Below are experts of layer 5 (counted from 0) of a mixture-of-experts language model. Rows are named router (the router's row for the expert), gate (a neuron's input weights, with its number), up (a neuron's input weights, with its number), down (a neuron's output weights, with its number) and show model dimensions 384-511. Each number is 128 + 24 x the weight over its row's rms, rounded and kept within 0 to 255. Numbers have three digits each.
Before each expert's rows: "comes before" lists some tokens at least twice as common just after its tokens as in all text. This comes from a sample of Wikipedia text that the model never trained on. Tokens count by the router's weight.

# expert 3
comes before: " |", ")", "E", "L", "born", "T"
router:161128126078118109170132105110133127122126164112140139150120131153108159156130162123114093087108120129121121139117110131098124103111117163089150099141120155159138109117133102117175052105104128101128137146121092102109119119141149137079136098089113118143112178124132184120142166131133080126158109105175129115109120153131057136139170138162134130123144149129168109168130111095125128130127
gate0:176093108179111146157137143100112174135129125143129132103122126113137124187146123134127115122152117072076083110151115156113085128135101134113120125146142113149109069097102120134159147133133104153107122117115142100114110145138123139128118145111147156138123113156121145122127093105138139131144086144103126155153096170123133120118124066129131089119152123157104151147143101119114128072168
up0:138121127153136115135159111121123140159114120110161139111181131145173135131172133161092135117175207136094113153102074090152118119130121093095121078113126126139162127122106138122115136115133125154108159094170119097128135151108132113141125140106124099147128121132140105125126140133149105128088133060094141130104125127172168134114114127116117096126114161176138126153117143088134094171121
down0:096136092120124105156117110109163118113089131129098132154104142148109097167130106086117071153144129117112154143152148104147102140113103129164153139109122085118175164130112172096159127110140168140122174115143102131169112149099104102172155124095136096112095070172127145103147096103098124122168149156141135126080156119092106105139129123126138099095129118124120147079146073164148154109130
gate1:124152112098149143134158134126097084137118127128139124085163140177107110177124127120210100124148155114133138126162101113125159114107111111180127144122124109121130079103098161107132083112105114153128068142133166076124135166124129154068153181169132124097199142136147134186157168137155145102093142085135087150124123147153115084149136129114111168120088163128126135115129129105096143146147
up1:159082096082071109151076161130126086161098092105120111091103124132147141168119126185108171168128101100159140122146067116127119133113116154122110136122095173104159131131140122132164088125174142137134124138128134110135119115060164098149109123145135136123134114135130115086175177150161106123133106122108090140145132094156114127122121142093154182092083135135111115101114116097077133158108
down1:136148113104167149130098099095146076128140121099125090120138128115156089115120097128131146170132166157124153169120121138151116150115130130125110152121116095090133136098077135143154115138165123147096107115109095121151175131136150131120159115133080145111112125112142131171094106129145127151120131081132112173117082142115091099083134178122101124193074125108111170063150153125124131142135
gate2:152126144147153140151150136084131095156155111094086102089089176148153110141109145119104139144124104112105118099109131116145209126103132087192136108131152114140130140118155102133130089119138163115142141141114106148149147083102116150131129160140131154123156089130090127176138148131135102146107148126122108104135119151108108113140142162162150144132149134134177149146177161093126105126130
up2:104123143102135114161120100133105116124184168139151088100124133162143130129110108121151142126130108155128190168200160141115174152103127090134108085118154094156158123113135109177140087145166106135128137133151106112123109105140136120088120162132161173099145114139153173124084084114122156114097094122135099152139137149170123088121122092143135115127096113114170114118149114103194137120139
down2:058115122147112128134155124127104126149118115144126126162122158163115124165115107143142154110118089157170124133107131145136150151133119159148127151127139169198146140167139121101138086097089100115141142127114157099150146122154222132115128133148129129109144165128135157121119151140104150129112047117117075118135183088148114109138115163143131154132141096131155140161107166120163136102101
gate3:144143154128116126129124143136138122169168140137106103129147151088096122113157123130141129115137135148114127145084160138136114156125137107161101149107091119144142125104134129140137112093156107114114153107144158138145142139100098119115103086160155122136100106140131113167137055122161141094103105160096131118126099152143142152140069099125135102151155103125109094133205115100114151146113
up3:120166091160146125184176118140088123127122108102135124108138111115137110150134110139128122116202145107157116143147118148180123142125139102112121116155130124112116126139110139118107135122143095116135109140137133090113124074106110183167074122184127131118122124100121142086133209081150155116098126108105165101131111119162111151147173139123121149159159151139134098166160140120133122129127
down3:111123130104104088117089112179175083105123148174117085161082102147143120129063127113106139110175140125116099119125150117121123131128170176119111112145107095107129143123152133125154104149143172133138126135106108139127128152126142155135119099138148146106112079123134158140160112130140136115180133094148114095121135129173149114140123100100150110147116092127124139122099140148143151126134
gate4:128131106140113127094120134099126160163108086116150152135154126127102132085129095091141157106149121104115100138098116174124150088173166108140124139081085142122132149098139153102135095163124116165127160170150134160143156112147075115133124137128172127141120116109173138124093179145169090124137122130143063100103114096094087090127204168145168153118118142154093115124131143132135133082181
up4:069132136103140146133143107190114150172132136137142088120136127107138130174151099107112076125101099124125138134193149142129138151138143130129172168177180123087128115125120159102140113135089146164177161116122103151118109185123122116085149154172126108119140134052120115082170137075107143130140110073113106134146136104106149138164134121125114121105127124101145130140168119132143105098086
down4:110157105171121130139109125107100102101157130129105135175097115151142158129128130129139134138118042121131098125093088130092111121152163152113134168111132132156135127100128114095163083119082103112090130134103155123168158101136145115118116143142126082117112115144105166108154108150139133105122119115098080097151144096138141110074151093154144113127104095140088136120131154150117149149115
gate5:179112149119140151134117124085140149173086118093102145118120117064141156152149131119080127151124177132146118137161121073175162085158145125111152094102124109155146156137144101126137138139098155149162134143089112117127176126107125171134157107108149140150110154128127145158116067097091120135139113189142117122090154063145134095127106107136145161147115135102090130115141117195145177121132
up5:161098123107144145118091140141088108121144155122124141087116118144179126089121174147103133134169114114164149145107112079155118096122112146109136137128132172142160081096152164122123112111156125149160113149108135158145126168081139135141160143110092158147100105129100172125145125153115135109135171145114144115152131139123161115089121135082137115139127158141159143121146117109082143107144
down5:107133114103094109168157148130113114149116141138131149149141135123114131133088093103144104138177110107159109082159178132120120059113142110149143039102075143107146140130145096108111089157114132137117130158154090126104140150143148110149131088151084130113175137110113130098157112089097147181077126133144181159165060146140130154121084093151105108107129128141143149110133165120103134157146
gate6:123150160121160148127152086163103124140139102117098091134117149162140114133197118130160142108110130120094073158143126149138114074131185129130149128146126147120114162154116124146114152156104114122126108158149153114136104154157129112111112131144139146140143148121169133119151126097135135162108104147161143162100133135145112121130150163114131075119162121117115142109141140144092116144102
up6:146125145104141143133090144105112135133124102170137078114129131117127102126129137151193110121108136132108149144088114150148121125123117119146115138136092139134133137137114116168116121126144144134139132125173140139122093110111120140086141149176163120119140117128074106099157060160173104115128111141103155152129154104151139155153104104162133080085081123128124094162108120142126096118140
down6:089141155163116068120094137133144124143125176138142144110108130079147154141152114151095139104138116152103117146104131156124092126072156121125111147175105140130130161115103155134138112160131106109111139152102101127102171183103111128133152113107156079153100157111187112144115137158168114119182081070123149143117145144115151097078103096156142137149134070119121143111126121165125162152152
gate7:137145163127123151116183140158139133090138163155104132153157118157130131097144131125129111133147099162174144118147138139084164132139100118143157111141099115146129136122167114136093126083100110136130109126162126111137152159146130097163151133106164115144094105147120116188136134129138157096132126138100137123133150067130129087145160162118092164121128164105145102107117106120094087151134
up7:125176117128116095133139117068112115125128123142132170101065143151140110179101114162094141140182125100102161123139053159153112116099139122110127139103144127090134151144119167100163148120121114124111143144114124136142148099108120111119057136141139138074134115134147105124094094141113179124109141103116111118121157105091118134108099139103115114101110108102091135132110121126111130157102
down7:123133124113102169161124155148123082154180086155121097135127132146137145140146101135170143122149158131091155121143142160122108137140151166123142148127102153136107136096116110116165104133141156166122142096126123158118130140147147099127152123156132087100141096113075055168119136119139139143121146102092121125110131100096092148127120088109131164129121147147103127135109140118159163118110
gate8:123096154135162129125124129173139112089092104137125112139146151082126129181141145111133132148129149094107130121120092134144155131104099137151185117118110127110140126115088150164090102168133102124131133156164082092153124137123128080148159090129144114066141148117101119113121156102124125091164096139143137149150172145118137096158112131119127139129131128152133109103094101124095162124149
up8:145140169153107134121121125079149131081142105155130164160127115150142162131101118086091110111141098107111103127126117183125110141126110146113090117123134117136169114135137115147167152122142089137149138096149150083100074133138131167133141146166157139071122132141162133078117165102110141118168135163146155119105084130161120112149115097119128094136114139196167117111166131096162161141127
down8:119111150129136128166158159107123117133090074142127115142145144122163172113126213126128133132092135115183126108104116127120191125153161108127149104142108124183110134130146124167106102126099143121137134124146102115097144119136117126097124110120140179147121147142119112151175157152153133187107079119174113122146128093140134088087158101111174115109162165112134134112134140115115170159145
gate9:089168133152147108093136154116122139152128143114121117112160133146159114157157152102155121102129143108149126087087107154145139106132122137151106123145110118139082128147107138139117128099113126148095124109119116106098133103171130117085117130142136121119090136141145120149138116155127150116174134144097157168138138115139130128115134116114126153118135176119123128117139150129097108153110
up9:101146150101142136128121117139101114126136089134110118128139109159112118126156128131080121185138120108150127099192143175106112162137142129111144121130164123110147141098072137130101134143163107114149126085171181148114125084150110125136163134135157100128148132164162124120149136095136141105136082110087095097125124097090105117168139088106161107130113149133173128137137141142101099104088
down9:098075110147155159157078114134147111115152143095136107129106100127105099144121157153153114090154145143124133070122155110112111093117122141143158129167079095105172094130112104115124156093110151095086128119103108106152157139104131156116143115143177113140153123142149108112141130146126121131164106135110127105120116112109101160104101114103115134152160138114134144135140100165154146119089
gate10:098111149151076084061130114165105160107162111129103137145144098123122150155130121122125094130138119141179142152136127131136147090112121150134123087158151121101095107154123076117140096104140143165113113124118112123115123150165165159130101095110120127147150121098150106157113123114154088123158089124148149164128106120112099151157076124121154173155084146147142133133147095156159138118115
up10:123151133139191147140119101103112145168134156100134151119158184124154123089162132108142135138149127117130147113118121125124111125146156133138067132115095082138120155131113131116124086105136109130145150142131132091109150078140098133116119162110076116119138167131118090158137154110107146125096111130147135145118115118124122056102129165139144126163118161105088150118150137110129113099136
down10:136161126116117151131135123147123145141132157112131109139144153145107161150119125119112110157113089144144110186177153115158159151089115138154141132097167135131124138132116120122144120129113140137113096133135188153132102131129136142096117139108108142077116126123125095096153104125106102121124131096169092166135163117143157146130120122139121157127154118083110149150135112099089083158143

# expert 0
comes before: " The", "==", " He", " In", "The", "==="
router:103111156112117125101139111167121123134112141137115131095135138127158146088129172147117147141102131114149156139125138137129117153055120157107108128145091180115162137068142161111146114112089132124135160116103148151101111161141133135138084146166115113156123068118109142144104167107140113104128129113093097145123132171123102123151097089142125143103165144130143129128133146082147158144140
gate0:158095114117126117142083132168119140132105133115138141101147151146114107183158092123159149105150147110178104121111101094155110108116141147150111114088090086093140168149139125140138126108170099113132128153126138095109127103125143119167111102117093149176108171084111091089157180151150128130089145091146123116127126103141117167127136133120147143220160141140116124139125117108135163062096
up0:128148115123131165130161129109171079121118145136150098119104141093114121090115147125164110108043128132134112118133119135142120132143175118117142196176147100148109111080106134154149147133118122141124118162147090103127101118145131138117077160119190139148143180113181130139147106144107126113145140118145087111098110161111111105127135132128115131109133105137126091166161122135131145124129
down0:139108142146118095118125165109101180090142120137146129132142157142134134128146095119115163122111146117092139113165119129177114142114115151153092141120150130122100141118154131110122149135133164112129081146128149164127073119137131090123138139125113166077098129100086144108119111158119104156090143109126169084141138140170140130126101121108154084139152144149151122110106095145149106049121
gate1:090103129147140151148149156095131125099150109132109088123131096158125102140101126103114123121136133139152144127131115069148137159125103089128152128145133123140138086120100156146119107125106103110120159114125125119139133162092190173117130108100079113118175108102134128119134122149121126176095124105152143128134115094120142169133171130112128146144103117096133118149134156173128140133127
up1:138088117115128141122093151144123160124106128159067151126137125122097123136130147056159102119146134160169136187105140116141126097106127108125170062129076103128094084084119170109086109155138091137142144096128147124130155136085139147078096124128142120097143131158101137113156168116161107096149116142144151104166147153118129146142131123126153123116148135120119075149115157092136168158120
down1:111117109106116117100099160142094143114106132139136145144121086170122128097089111115125122167106150172088137124120111143138173145123089124114103107120077123146165124181139112071127136171086121140141091127115147154160109135165177171177107141121074098129162113113094164133121106118113169112150108116143125118130090131105079133113164122130147121161151122144109167127143137094114105135155
gate2:111120118125168134116151151133115124191142125106134094121149057163091144151168170108137145124118104055138133155174137097096150103112101144171134173152092128137142126124135136085132183171106139158137138129101116157144149138109143131110102095145117103129160158146141128135126114129169092149144122174087128142097112101119127134120099154118101088144153131128153133136129088116173130161128
up2:152124161135140147095151173138089132148129117101149097109131101125089121120150096170152112128119131138112113090210151108080117079145171093137104144127139144148141084149104197105129129130134111115121120144139142160084147156157147137107145097117095135157130127097153112097137154160151110112169088123133154155094190118133143111120128159148103114107164138141160130138120127144118134129140
down2:083088149145142164087135117101104164105111142174142123143109085138160147141131140138106138095116182145138145120114098131136134140113145138113064135115185112135125148111141107103122130128134116162134129152114153085104138104108147145134105129102159153091148111150119106144129142140127114166119127147131129156095125121141103138100096105156087132107136160119095162152121106117146079152201
gate3:132097151145134128104134105124120094110150126077123104162081098177165155110157095093110119118154124143111136124099145120141129133127095117114128089127128154147111078124072151137125174119117116108130142121114131126174117148124154136083103107104109151123098139096126097091128107109126163086108139130130063191122149171137152131127135135107106139140106151127169100139129167132163149142133
up3:095069125107116140170097129108113100119151148103132145146113153144159121116131123122112123121106127161129116150115154184135114154152153152121168112162076150121185114114138130145160111157153138127143090140133114137160096132127138105126112115131120122125158152143107123175139110106139145142121146105159146094115171064104153099130118110169112152138075108114111121161116125112146129116109
down3:142148100088143166106138154106124149146129133085146123149130136170126108188146169128082150121119119097143067135162110148151123122136114126123126104183132154145136143172107166172149091089153151126163098124134127137110094101115117158124143136143135155113177072154108087119138128106088130174118135096114133151140109084106102153157107105133140135110111118120102129105132146144120094132109
gate4:127108136159112125143122113116098144130094059118136105121166102157161123107157095170149129142075139160097141138150096163142154097098110135069103118159134127082144161102123167112141091119145112159071111098158140116110161089129146136154106106123144163159145160082173115144073145101123143113130103119081076135133134072119149134121143102132160134143173134160145172145133169153170142100125
up4:178137111151078107203103160099120139056149114128148102126140165146164156113145097145151138101093148125138094124153124186111138117127129084090088171090137137112115159107117116117114144128109096116157144135130166122151131146157118135158105106137127134126144107106109121136103113126137141148144145123120106155109157155171103144101099125115111144140129158124100101136139143144159171144146
down4:127108091141125105134148138123119157142131137092112125130136072157145105186106119108139160168118190109084170114144162109140128123082149141133078073110141149153109176130113142146136139097127146162110070086137144131139134095120139098135128111125173123121144109110141143156111125094168122135105168119125146147144145105132135088117123107106175112126092098139129128125152156129122114111126
gate5:093116135123119104064128112144170102131157123136109099111106121142099164130122137123141092108102113097099186142154123106159115109064131106142124116145087194147099139159106127113130122089154108132142117119123100132122098175105096140120123149131086132087128116105124127106086120081114123153116121120068059162122165154105101124131139071144153143093167123135114154096114134128157130133080
up5:158101144103102164129128151125159135156088115150107130140157125169148137106120137067135138149131107120127136120121159153128124144091112108133114099112130104134134102162136161089134139117133126153110081113132146130099093172168095123141126135101125128093056124173074167132137129168112099120158153052127145113123159096124105130158145092114136115096138100162119134106101121189127152121169
down5:168149123151110148156127115109101141118155114136138106142092134130133138148129118141148140151114118126115154176140125132128072109135127126114141163146177124150158135137121138087124103147146133110098126092115099135100093107148150147150155143087121127159162105155134152108138103128101147147166136143151108116091121150088159150081108152154112099068103188086195126153125140175100150117131
gate6:126144140139147086150104109109127130096097111110101124164134100134124138129110157116121116145115132145134115164110147184141146086097151163151125141139151122149135140103107150115123149155158090149133075093153119128133124142123121200132120111135116132108108160150125164141144152121111148095061125142121133128140086128144063195150109114144111109147154109108069108131122130144125140126120
up6:079110066119115130122108144151129135176134112164117147169131151150105137128154158106125131141130128150159139139172147123110100125147160124155110162112141127122169152144128123167090148161133162121116116142139117130133087131136137117106154105172157130148136153125127137121122121107119152121121168131074164088137097099118148138101106106157139065122169165115138151098173133133075158089168
down6:113134144133120157124093099106086150154148113115150116114097092161149150146129108135122151121135105127076152143148147136101126146139093113103132110136164152131089133176127144134129134118092118160181131128122134139123109188090107115124151178122115135129104138114142101145134144151107089142123173131144149142124139137137130159098174140138112144169097094086129105165141168141148119136132
gate7:098097135128120144101125142132184107162142158113155097130090164107151169130124144121110134129117143159123118151119211162102159158113146119140122151116107155133084120153096086125137124109122125183160089145139126116171084125148123145096144125135155134167132154112143077099130147127142137125142089166103109156116162088124089120125119102140118154148146127137121128178172099127116142117078
up7:119103136131104127163136143129105118133119149099134179151148142162112135086158083098163111105142137102097171100089097138157090120144161119098119070136178140130117129129148144131155098192182157088134107158158095124122162136174089112123067116131143176185140157084142140097105132121071146112151122154156134169151109120138131113119134128146137129141130124132152107121124124113129120131126
down7:123090108142116099169102119176157126137098118109109140142125152110091125141131128121123142141114130086124136190152070152137124142145101137079101133121167097088123126114157109138136126098162106161149173195145083079132172121114131119112125129123092120105083122146105073126145119145154107159110119125125152136109124111113150132144126102141107114075151128110130130146124120122134150106106
gate8:104118134145121144134118138119127080102099138125137103124132132122151146082137114134121141078128134160108195174115120137128196120156129136160104124169149133134126124111166119080135145119129180124113127098137134058114104122143149138149146130169122213105120128099166119147082135151133091142127138155108121135092153124137177124113132124119140144139109076085119149140158132138128130132155
up8:148154106112082085107123157136175190136162176114105172149101092146098105148156074090124125141149149094157156115091107127179139133119094147116132116166084110153132173100143133112116137092103092113120102108142157166104127151147165135094114168095116109112134146136099115128133136119165108158145104124102104105153084155137117112126136126098164112131109083149139119114138075144088082106127
down8:136160141117132146117138163156101111091118129121150126148109137106184072135124142121131097159091156083106127145162126137111138138092098166148146073103105152101146133153161141122126120147091161152133139165145150093111127147112136131110133135105085127152145119131162107148133118173111121138155124136164112143131121124150120112130096094147104108121143123103140082169128157101179131109142
gate9:133162105121122108166127151130160141146129087110133128140099122102110104146145097138171137116175139116136130158176182096115125118146139136135135118138173112102129136110135141142139166122179124107094120106227107169141147120140125108152124149157165144116126134126143124137148117097127145139108140063124147105119109082195099142132126146110122094089120132127105102185153115124141190127164
up9:093172132160072139110103142125160076170162102081153134153154106110137116093130153094110140103121140161115092149082122127129108123126132107126127140159130129173110111125104165127154087165177110183167110109140170132093123111176171132127108088123115156147141117122097127121123063109115125144084100100123142165135176097126177132094140149150138110122135126116100093150171121164102122153131
down9:114121149127116159139130126139138123086168142148111102101181164137121173218141123131099116118143117172129135116139133128133161088141178160103154140148136112121134150164142159166118099113144128148121143149116142114148122167130159161146144118104145104114142140117135148109173156091115158126155114133093138130119153175128157126091120138115104131112128122126123108124117102153159133125128
gate10:102135102112096125152155139122109114180119137145102130143128104156152133143145113118163168119119153116110144150115143104106100118172094080182123078139152124116104134151105150134163116111150134136201124131118153128112135166131149157128109149143130149180099126137153139123164135174113164145113170131148119113111142117173165140082138172106150173164131137104138138176109125123167125106167
up10:106129167145086142160092107124109134084099149119132143135072136118144176161107152111131138123074123111143135158134120170127111112134165099112157144129123142163146122141132097084099154172091109108145098129114165177120134118089134145121163123157093123155093128142125115183109120115116084094154135097122085083156097123152148139159154150157126087157109066094154151161124109150118129147125
down10:130115161141113127116128134098140105098151132124082122107135148138153151172142078143096139166159157132077124116097146080110145106111142074154114110120165081124130158131122102106106078132134145111149142134125108138106133109119149141115114107110164129126163133137144149106110127112150125079165101174142141137111152124083105127119145162135146156147100130132115137116129131139120081081131

# expert 1
comes before: " ", ":", " \"", " B", " L", " D"
router:155123136142138108129102142142106117150124110126078160136154142119175159151127106165156153136152126118180115124134167121158111149127135096154133111123133156121152144127137112097093119105132109112119133136131105148120106136090144133106081134114122113174070158116118136141139131134118100140122108065124129168148120169161127165130103128120100130086110105173135129125120155089126123120132
gate0:114117113157171145159119154150151139179096141135170116145169121113173176134088125122155122114115109078139138089105153079124145123134159128164115148140136116122130152122127100130092115138089112162141141125124119123117149175126159132138094115145167118097106122143142147120131156129136133126117101157102161151152130100135143136114098106170135107154117124142136125107119107102112109141149
up0:078150146116114135100150089112125137086093128141141141128094119119138113116123119113086105119109129152118141134129164131153097136123158090128096127126104100104154132114105125134158098122124160172067141106146131147147153082135122111125154110148090157081127175112102136175169135163144065154115119127134103111131128138177151129120163115120115123147122136113120171161135117111179164129130
down0:107152111089127104150116142125114142141116156088105144094092118165177109128136130098161139119144115106119100137122113125113128094133089126116151102125160084153165166159123138165141085128101118143134139137149169105138146112120118139125136149155182146116122099142139114079155105120140122103144150122106131146111080124120121159081141169187118151157159126111111154139098163129123129102143
gate1:153110120136144111139058141127112122144116101119152105141156162150129105123123155123115134101122101155141154143146137152150160114123156180143133155094138119102119099156122157134112130111094117131129095115168123085126123075151105132128136097121115115137100075144113147102150086127133148155143093104106115091101110109107140055120137110128159127151120143131113108178128122127140102149117
up1:105148134143123131124090150106168109165147108134146085158118146126114076160154162138145135136115126118081134132147137151160163139111135115135124150128116142140103165105119168119091160111180129133116132168102121119150146107086159127159139115112147166126123144140173055129161096105109116121145162122097134125106107103149134125122161143092151144093122082163106156113134131185092129121133
down1:108135114101118125130110104121146149106123125132122091141058116139138156098117125142137099129085128114168131185152120126140166122105107100133155154167142147145132140142111161091160087154145172104128122146154134114104104136157156106107129136125129117082090091084136127107095061088083154157118117101168106153115144160136103124121152115133128128149120135122163105125176112136127131075105
gate2:162136122185140104138097163105138146132178119124140145146158171118098105072126066114126126114175134096059134124140167136101180100115175106144135137104130143112095070166141140118095126141094143122107154140170106146104189152131114099156135090104180138138107102123076100139109131082133150132133146097123148159106121144133130131117132171119112147072158143126136114150122119172140131122095
up2:100098147109157136118131142152153107098123162105149160156137153090166097128072145157141147103167131092140124144091107164144145097106115175138133139157121147107122124146109145149163098123128123098121112120156118129144110123097108122113130121143123137143136143152135110144118126163102110134102138170123157118126110124141131162162150163147151137144108129109131140144111127138144098119128
down2:123161100129119135142128127116112115171102134139164130096081102113087092114112096121172137110095172108165115076145117101138047103152124088136100124103068087142136124131122132188097092161144141116118131123092145126144091111117088115070103171127093159170114113086132122122132124110121128148123120092126118127128142129149149138139146097141094151161128134096118139105147117133170105155110
gate3:091137123145118126160099121159153083178131145102127071146124152139145118148167154116131117128144142124121160140191141154152118094124101140097099098164144121159136162113134102152112108130100132159183132109146091095141118114131091125143134119176156118124130129191144137139150166135161113115133116161157152118144166107155148090097176123154146135118112143112133102134129130079152145128110
up3:184128132111124079094119130127166141136150123132110146150159147113136123079107137098110091161112070162126111132114132073129098081134137108170140113124091126120148124183135115082163138093164139093094082111136140152117095124163135128163090130150107083122104145132162135141128120114134096171075146098083120147124136128157116136109126126110122123117123116108103152116173108132140111140169
down3:154115104128128179156119165126124129150141113120121158150127115103182120162151130108101165115132133120058134100111161115133119120132114089091188102116130115152105148103192159150166138116142103127146172093130161118116120127104118128104100136104125112099096101096129137133098117111153156113150142146187122120166106171107117158129136120121096131123122125158104108169143107097111135101073
gate4:134115119105150072169130114144110097134090149135103104146141088150104165154104111091136077085131124131116102086133130144168078126157157121140077115104108149095116102119108148144143140126180121144149123087099114085078130111140153138127126111156117145107183136126162145129144116089111147092096139145071103111135104066136138142167140150153099108150132121143141172128114148147082136113130
up4:126093139121156105076125145120155110114120128089155130137118093169110070167172133136114130138108102144144128094143176158140184130135089124133116116127136111144132092122132112145128139166142111134174103142139121143141103114121132141123136158145169133169166099146123109119194158135114100100162129149131159122094168107123140128147130132119148153141092103077096124134129093114146133111127
down4:138113141119119116091100116131095096156082115170133141145146113120152161132121105134142119120146149151126104114133150101111108138160125146149122103166158115128157177167113139102138111103134114114145136111074113110162164124089156084144076116121115108123116129124101108092115136118113152149130131123127169135102116128127129132141163135120146151107175130166099106118067157124126102113139
gate5:111138156126173125106143151113120125107129139146159120109138149121112132099136104087149091150146125101163112134104127132093144146103106132092165138129114089107152110137109118153113161160110114108126147164122149117125117135148166143152153084161165162122107090161165129094075139109141117125107101115122117144093115123093122143116109133128154116130157137142153145131102123160142160121114
up5:151115155138124168142111112148102108162146176100175131117133135153140132131128109134149140151146113159139139159105129176145131104116140116151137075119133115079111150084154137106139132146146145174151107130072160108157146118140116104131120136139085118100100156134153114097137154135100119160113164107156162125133137123140154132143110172179131114126135066138139112134156123103098154134151
down5:124155075097111092139124122096122141112142118139135123083129137143114144157137117085090144161099145135162129173106110128160163123171168154167122128103115119079140161138139140120097093099112168167110119116109154124091110155141119149129103096126124117171170188113131162136125120162147099170138129126074106117118150135132124095121100129142126178159143105121135128099128144148133104123140
gate6:137133156177124138142085117163141149147173133157157128091131176124173095154128165130120111161100120133138176089125116165124160139122119097099123172125173102105147085095177112189097143149151102125145109111103107106105153127112161155134112138115128103145140167121111130107125134097103165142162121138117111143117099088125099130142152137125101119105126139117136137123120140127171135131111
up6:129092117187118150163136136130110058149162099152131138179111137109102146127148156121146131166111166071139166126110111119132093103168081142101182142122128136165110139074140135130116121114096133074135153124120133147125100111105140106151138147096105164160144097141149159197110150148150105106182118126091109114132150150074151080129143121111099063105152126101177151143085113136101144114140
down6:120111138130111087108145148150128174146110145132117149123121121130106172125140114167176150112136097123148133134133089124149105117150170101110149074149134117057135096109144107094137124115139106091139145161145122132131125153115120131127111152091099142105080128145107137126127152105153130150108125163108115117135181107159140169121122110162091143171118125118110158117113149116149106100082
gate7:163133091118136085109150099152138114135138130148120118136091091126109154125125140138105128095104176132097126112126123134090164128175117108103117167130087138126076106105086090082107087186118099128142105170111153157122108125160144105149158183120114125148096135115157118135157131138151116125103124131115142169130178117130103113096162140145135084139123163124141137171150200146097137168158
up7:100107126160166107167106116124112148107161112116084128145106152129107128135160127140113142122139169122115075147110153141158140124083130117135114110127068124142133147106134126103150127106125117181091116103130154075174105131133146109090129140158120113121117122133148131118115119110123118104116141172147110150157140109148143129078127144166090136138145132099123172130109135139137128123105
down7:089102146178104189118152134128167164092109151084144108145154130133123170125150133139104151128125135133149151120115122125175141102143131108110146128121117094159096161121152086128140135119136156100155146153086150167128156101081091158132156154086111127134110126114105174169140130139125110131121124103149098117150119144085138119131167113097124130130113069142160107131100092126110107113145
gate8:137130055130144099116101131162116157137142180136149139080132086083111144082069186143100111156125107168104166201148139129122132124089112145132120162143149161123161087135121119131126139142093146123132157102091142093131113123126093155174130142120134098114102114088107108158146168096120109144180134137157134112122140145105098091148180142090163144141167132110137122124083126139093133134126
up8:121158139144088074087087130147183072100123133145163147112126178145141142152116176132125131108093115129155107171150111155095152103138090128130138148113127137143159150115145117159120156094160146145143166144113083118137130123135158163151148122148128091144118109117108123169129140143172190087129139111108156138136148135125092081175126151148137116097157093182185110147109108117138119158082
down8:157141116074117113131141153084113099115100145127139109118125108113133132153123128160128134129136138118128152097112181135139156187146113147202104141135112126113090153106136130115110097144146118136133133143140123120148121138144154123097134126122088081122103172148168111114146105145155060131149112132152138135106164092099122112124101087154132102151149147125054141147058099114148104125112
gate9:095108138153087119125157157138140167138185163128117154141095103101172110104152120118144108148154089113136130116127138154129140101162096122115158103144124124138148137206095119180145130098135154171121135151125101135143133103121117076116122139182111091139098153086129102136101114108098142095122154094126163149108112127138124060148146114157139126121123127131146142129111110090095163124189
up9:127140099131128125094122116178120069120146153129146134133114149122119135111167129116124125167109112154138121127153139082102104119123106144155137144118132150103110111125120114124132099135130093134144128103109093125098097144173172118142139144142154151093149153133079120090132129139120144126142140130148087135084124132112099163086130114126112117103090129140097094094147092146109121096138
down9:125107148122119126108128140132133105129143125115131150151122136123127105151134135118143142095119130088096171087148156131079199068159106107150175114107170118109087157111130164125129114151141143152115132163134121131153116135150138106120161158160119119164144101124154145108129149133103132141120160120086139153149107153150106073154076083156191143145119156100134132130148140120173095154149
gate10:113090152144150156153130153136146116156110105137106103136157084120118126135104135137103089151129154117132150105146122156135123105146161133140111094131123156100099181111146117140105166122127116098091159128130091140163122157185110125132189128121163134110137183145137120117092141101107098117138151120080128174111163121120151110151078120123109130136109135139151095080149163111141181141121
up10:104134100141132080100133134074144105097129144138132117133139140137096141151083084189137138128143144119091084155132136111128125108100162158133139142146129106131138106109096131135107190096148124137113135107151129146121043133109106125115105132119149161100096086175144147116125113089102117135089147118089076104159122129152124154153141145134129152077112150156115123120144171165142136156142
down10:158128092161124120121117133166129150128173157125141178099137156145104104093146098121100131136120152156163152164144121088169158129107133104120087106143165103121108131128147144148110082125141149141109151103100126125136170135092160136141110156112145118111115107144114124125145103130137148161088123159140136190156102153128186139108092109142106135188165157156128084122145111139130108146088